Weights of a small mixture-of-experts language model, trained from scratch on English Wikipedia.
Size: width 320, vocabulary 8192, 54.5M parameters.
Experts: 48 experts in each of 8 layers, 128 SwiGLU neurons an expert, 3 picks a token, a softmax router.
Training: a variant of Muon for the experts, 741M tokens, 5653 steps.
Below are experts of layer 3 (counted from 0) of a mixture-of-experts language model. Rows are named router (the router's row for the expert), down (a neuron's output weights, with its number) and show model dimensions 128-191. Each number is 200 + 20 x the weight over its row's rms, rounded and kept within 0 to 999.
Before each expert's rows: "raises" lists some tokens whose logits its average output raises strongly, later layers aside. This comes from a sample of Wikipedia text that the model never trained on.

# expert 35
raises: " of", ",", " in", " and", ".", " ("
router,173,218,215,217,197,186,240,216,223,212,209,182,191,207,187,254,230,192,216,200,194,191,210,176,175,200,203,208,180,199,164,192,195,225,208,234,180,204,194,187,209,173,195,196,213,198,205,204,205,180,238,209,193,207,169,170,190,177,216,202,204,241,185,165
down0,228,215,199,214,203,197,233,181,216,222,206,187,203,191,207,186,189,216,196,188,202,195,227,191,176,176,173,206,208,194,192,187,188,198,169,199,219,234,194,205,224,250,221,193,221,206,179,201,229,176,212,187,206,249,234,230,223,171,217,139,208,188,193,197

# expert 19
raises: ",", " in", " to", " of", " on", " for"
router,206,202,161,197,200,208,187,253,206,216,174,207,173,223,184,211,207,206,165,198,171,167,182,186,191,239,171,240,214,228,181,169,180,218,192,206,205,176,201,187,196,206,175,190,221,187,217,196,192,208,222,161,188,209,220,198,240,182,235,221,204,160,195,204
down0,227,197,151,170,186,205,214,191,192,202,185,195,180,199,200,182,189,182,193,216,213,170,165,216,209,208,194,175,206,191,221,245,237,183,258,195,196,188,200,218,220,179,225,180,171,212,204,201,208,210,223,144,202,185,206,202,208,184,226,186,173,174,221,226

# expert 38
raises: "-", " and", "'", ","
router,178,196,237,233,201,162,208,249,241,209,195,218,203,209,240,168,187,203,202,209,190,192,241,145,208,206,230,197,230,192,213,213,203,183,216,218,203,191,210,218,203,200,209,204,200,191,205,175,209,211,215,192,224,237,211,183,256,195,189,245,198,180,169,204
down0,201,185,182,199,212,185,186,183,271,209,171,169,229,218,222,188,186,203,177,153,203,183,201,193,197,193,171,230,198,213,178,200,210,173,205,200,239,220,211,169,190,187,218,180,210,199,199,219,177,193,177,192,150,206,206,184,155,188,203,189,220,161,189,196

# expert 10
raises: "\n", "  ", "\n\n"
router,182,165,187,169,167,199,199,217,200,190,193,195,204,202,224,224,217,236,213,191,201,220,193,213,221,179,223,197,223,215,176,173,184,152,172,153,199,198,201,164,217,216,242,170,211,188,187,209,205,187,172,187,252,177,191,219,199,229,223,180,195,206,220,161
down0,199,194,194,186,192,181,173,189,210,183,209,188,188,189,271,210,179,239,177,200,188,199,180,228,215,200,198,187,214,183,197,197,226,219,234,231,217,222,226,180,220,177,173,165,231,191,216,188,205,171,205,191,213,241,199,167,183,185,175,208,219,191,205,216

# expert 11
raises: "  ", "\n", "\n\n"
router,206,174,182,215,206,179,180,231,189,206,213,208,219,168,217,223,212,211,222,182,221,193,183,182,205,166,194,210,174,219,184,191,204,199,162,183,203,197,220,211,230,185,209,224,216,200,198,202,217,238,174,200,211,178,188,216,209,183,235,200,211,209,234,242
down0,209,192,218,233,219,214,213,199,201,184,199,202,246,223,196,216,174,151,199,241,190,199,198,160,206,252,185,176,195,236,210,206,231,187,204,207,213,229,211,216,192,208,224,182,179,184,175,202,186,221,206,189,188,197,208,229,189,175,207,240,228,182,203,192

# expert 12
raises: "|", "In", "=", "The", "-", "For"
router,192,210,222,190,197,197,198,215,212,197,232,280,173,166,172,213,234,206,213,202,210,191,233,184,183,173,164,198,189,204,170,164,203,175,191,195,171,187,177,186,202,189,180,212,199,219,194,177,192,202,187,224,183,187,171,194,182,188,190,165,204,185,213,217
down0,168,167,191,208,193,195,207,181,164,182,165,213,211,166,188,198,223,228,170,194,202,235,192,205,188,195,182,212,174,211,193,166,202,201,201,206,199,184,217,185,166,241,187,179,209,192,220,190,204,199,187,222,189,205,185,233,232,214,201,169,200,217,198,209

# expert 7
raises: " the", " but", " in", " and", " with", " while"
router,241,203,230,188,170,173,201,222,215,161,194,215,197,177,182,218,193,228,167,189,194,199,159,215,184,223,231,194,172,235,179,180,207,210,184,209,217,175,206,214,180,176,175,198,258,185,191,178,249,189,173,196,197,186,214,208,200,211,197,221,205,221,175,170
down0,173,188,212,203,191,181,176,222,196,190,228,194,197,182,217,195,185,194,219,183,195,199,229,220,202,210,201,183,173,204,196,201,182,157,219,192,210,233,199,179,206,170,154,210,200,198,210,171,169,191,199,183,241,180,153,201,221,208,217,219,174,195,199,185

# expert 39
raises: "-", "\n", " h", "  "
router,156,186,204,193,208,205,211,189,202,229,220,157,176,210,205,221,172,232,202,202,223,191,210,181,235,211,184,193,190,171,179,170,214,214,185,202,192,200,214,226,206,227,201,192,226,202,182,195,162,214,177,212,185,174,175,202,196,175,199,159,169,197,216,200
down0,147,210,177,193,209,176,202,207,173,202,196,235,193,171,207,173,187,172,212,207,216,177,176,199,210,215,255,205,196,206,196,207,204,222,225,200,182,222,229,208,221,202,203,200,223,189,202,215,194,243,211,175,189,183,159,228,178,208,166,207,203,213,189,215

# expert 18
raises: "=", "\n\n", "\n", "\"", "F", ";"
router,175,193,161,201,197,232,203,170,233,197,204,201,170,181,207,216,203,217,139,175,196,179,199,212,218,192,206,201,223,189,205,179,204,174,154,215,170,155,172,195,196,201,165,188,185,172,223,221,175,182,187,242,210,184,208,198,168,171,177,207,172,187,217,194
down0,238,232,176,204,187,184,201,185,206,180,180,249,175,197,193,194,205,187,177,157,166,168,218,197,209,193,201,218,181,226,182,249,193,199,200,174,217,191,188,196,187,208,187,190,180,195,204,192,210,218,178,169,193,181,203,172,208,207,179,207,200,230,185,186

# expert 43
raises: "–", ",", " |", "-", "\n", "."
router,233,192,184,188,192,171,231,187,206,241,209,204,213,219,183,220,207,182,219,206,204,215,199,173,189,174,216,193,239,186,172,199,156,219,203,187,160,197,203,189,188,170,197,165,214,188,208,208,205,174,200,213,210,192,180,198,188,181,234,199,213,212,198,183
down0,232,192,177,210,197,195,229,219,207,184,207,171,211,202,175,230,192,201,162,201,204,194,205,246,238,201,223,174,233,192,182,176,174,228,179,209,196,158,226,206,220,231,211,208,178,204,196,193,200,213,173,202,213,194,205,195,208,190,197,164,229,181,204,211

# expert 1
raises: "Scientific", "=", "General", "St", " MPC"
router,183,170,184,211,219,197,192,189,214,197,196,224,189,214,209,193,231,194,209,220,225,188,199,201,197,231,229,187,198,161,205,203,229,214,181,173,208,181,203,208,192,222,177,224,174,212,183,211,238,216,195,204,203,211,184,199,206,206,176,204,241,206,180,181
down0,197,170,196,210,199,211,179,222,231,207,188,204,175,220,232,215,200,204,205,158,201,162,172,171,206,204,218,219,213,199,186,167,188,197,229,204,184,231,194,179,194,212,183,205,205,216,180,192,189,206,194,167,189,172,199,223,222,191,189,204,211,174,215,220

# expert 28
raises: " not", " also", " in"
router,218,210,213,197,216,211,195,221,205,215,209,218,213,203,175,213,210,190,184,180,223,210,192,221,175,197,162,191,207,203,206,205,192,240,188,225,198,178,209,181,201,214,209,196,187,199,198,141,203,196,184,187,193,226,216,162,195,181,198,194,230,190,168,145
down0,190,198,199,201,195,224,168,203,197,184,190,183,196,190,188,203,227,203,212,170,247,212,203,212,170,191,198,208,202,198,207,186,199,207,228,183,186,202,192,212,210,191,174,209,159,235,207,200,229,179,236,212,183,230,169,254,197,216,194,199,189,198,192,203

# expert 2
raises: ",", " in", " the", " to", " a"
router,193,187,224,179,213,215,214,184,179,173,231,188,201,238,175,159,208,178,213,218,193,184,184,202,212,212,194,179,192,230,174,200,191,220,205,256,227,224,218,193,202,189,198,209,193,198,182,196,219,203,231,221,193,225,215,172,181,208,234,209,232,186,162,206
down0,193,188,169,163,218,170,202,204,210,230,206,224,167,202,215,215,198,200,212,202,192,194,233,176,176,210,242,176,203,226,185,194,218,161,207,194,178,180,220,170,176,202,234,175,219,193,217,191,230,167,219,193,211,224,208,222,233,205,217,161,228,179,171,164

# expert 0
raises: "O", "U", "B", "P", "F", "E"
router,223,208,200,213,220,224,196,192,191,200,208,208,212,194,185,180,202,230,214,222,188,173,203,168,193,200,214,190,175,200,240,184,159,171,211,163,199,205,180,184,196,163,194,213,232,208,230,204,206,206,208,188,218,243,178,186,185,183,186,207,207,208,205,203
down0,208,184,205,207,196,194,193,208,175,209,189,185,220,178,229,194,212,186,215,181,219,195,214,183,183,213,196,182,195,229,207,203,201,141,199,208,216,214,210,168,197,228,201,192,199,238,233,198,183,212,210,211,198,218,198,243,231,196,219,168,202,224,208,211

# expert 17
raises: "s", " of", "ton", "en", " part"
router,222,188,196,213,168,175,195,186,191,234,212,230,210,210,218,170,200,177,175,207,201,213,193,174,174,181,200,197,192,181,187,193,251,221,210,161,200,197,170,195,187,212,190,219,187,252,185,182,190,212,238,203,202,201,250,223,200,185,183,207,195,224,216,178
down0,184,219,201,213,227,206,187,208,222,197,204,199,227,197,205,220,196,237,192,168,224,179,207,248,189,163,226,187,202,228,211,177,186,195,192,180,216,214,193,228,176,241,204,199,199,185,179,210,189,199,164,219,191,171,166,171,213,208,177,170,197,197,218,213

# expert 13
raises: ",", ".", " of", " in", " (", "o"
router,183,231,182,165,206,209,201,213,181,176,186,197,215,188,203,176,177,182,220,180,167,242,194,222,188,206,193,186,170,199,206,183,186,206,180,195,187,172,207,162,201,209,200,171,185,208,221,203,217,156,186,212,163,189,202,231,176,218,202,172,189,195,237,196
down0,161,194,183,184,203,198,212,232,215,225,205,222,183,194,234,176,184,206,172,191,208,172,193,184,193,186,229,189,232,230,186,169,185,204,213,185,171,197,206,216,191,218,207,223,206,230,205,194,186,224,194,200,206,201,178,215,224,206,210,210,212,211,208,181

# expert 29
raises: " of", ",", "s", " and", "/", "-"
router,211,191,209,190,207,164,194,162,179,232,189,210,204,199,182,220,202,220,183,224,238,184,169,187,176,175,204,230,184,196,186,171,213,223,196,169,228,206,222,181,160,231,229,222,167,204,195,225,165,191,209,221,220,226,201,200,202,212,212,190,206,206,192,183
down0,181,200,212,227,203,218,182,247,178,179,192,210,178,214,190,210,218,192,209,192,223,188,224,196,229,199,209,184,203,210,180,208,192,205,224,168,187,207,174,210,190,176,169,192,213,194,202,216,192,233,214,213,217,177,206,185,250,200,175,193,205,176,204,197

# expert 21
raises: "=", "St", "S"
router,191,212,166,216,208,192,158,222,201,223,187,214,225,183,228,196,219,199,197,176,193,180,224,178,229,187,183,219,210,202,202,214,214,178,187,228,192,258,209,195,203,186,227,193,215,190,177,211,227,173,183,173,182,190,192,187,199,208,232,211,208,199,189,201
down0,244,175,199,229,195,226,165,183,206,221,186,176,219,202,212,203,225,219,201,234,218,209,192,186,208,224,216,181,171,187,219,212,216,196,169,208,191,209,187,225,214,223,178,199,179,198,204,181,207,188,180,204,194,209,193,195,186,234,177,192,207,188,200,182

# expert 45
raises: " in", " with", " by", " to", " the", " as"
router,217,200,219,185,224,195,191,173,194,191,211,193,190,218,172,195,172,198,189,193,212,191,154,194,218,201,232,180,186,223,201,183,205,217,236,218,227,229,209,179,129,191,192,244,206,182,168,202,169,184,237,201,203,205,201,171,227,205,217,195,234,164,172,200
down0,233,174,194,193,222,157,189,172,186,195,206,218,215,204,151,181,201,187,209,174,186,196,202,208,219,206,210,192,252,164,201,218,190,213,219,162,164,199,182,219,202,185,202,162,196,210,187,168,250,166,185,166,202,207,208,243,170,214,208,194,235,214,206,192

# expert 24
raises: "-", "|", "S", "Pre", "Se", "Th"
router,231,206,188,195,186,222,213,211,228,190,190,195,184,188,213,167,202,166,194,202,213,220,213,182,202,185,167,221,192,226,175,224,195,186,228,207,209,200,199,190,208,170,218,195,212,209,195,216,173,188,183,171,163,210,156,250,194,199,201,191,159,220,205,174
down0,181,190,190,196,197,180,213,226,198,246,191,215,172,227,189,229,171,220,215,189,181,234,186,234,174,215,205,196,210,195,195,220,188,212,219,208,198,179,155,213,202,200,196,195,171,193,223,212,212,205,168,172,185,220,200,212,187,190,195,195,219,167,201,195

# expert 23
raises: "ho", "bra", "g"
router,207,217,203,177,175,212,217,190,204,224,207,189,187,207,188,227,171,190,199,216,227,182,213,203,202,193,204,230,201,176,170,257,203,178,196,190,191,223,166,219,239,187,158,201,202,219,192,192,207,222,208,164,207,187,202,195,182,177,206,202,239,193,212,217
down0,174,171,198,184,215,187,212,206,202,194,194,194,232,183,201,201,180,189,198,206,244,181,195,204,196,212,199,222,200,188,232,204,167,204,200,191,205,178,176,214,234,236,239,204,220,174,188,188,175,211,214,202,178,202,185,189,201,219,193,171,172,190,210,229

# expert 31
raises: "ed", "ing", " of", "s", "er", "ers"
router,213,203,163,187,202,202,177,204,153,211,200,198,216,204,184,196,199,174,183,180,222,192,172,206,201,193,189,199,206,229,212,192,163,255,204,195,232,220,218,179,200,207,184,185,175,215,206,227,189,204,208,216,213,227,172,195,189,188,226,193,190,244,162,164
down0,214,205,210,199,199,191,190,201,241,190,212,211,178,195,221,207,193,206,226,200,201,195,198,223,164,189,192,214,196,214,178,195,224,177,190,167,221,196,160,175,205,213,223,204,187,189,176,179,219,211,202,180,206,214,209,230,218,202,256,222,212,159,189,195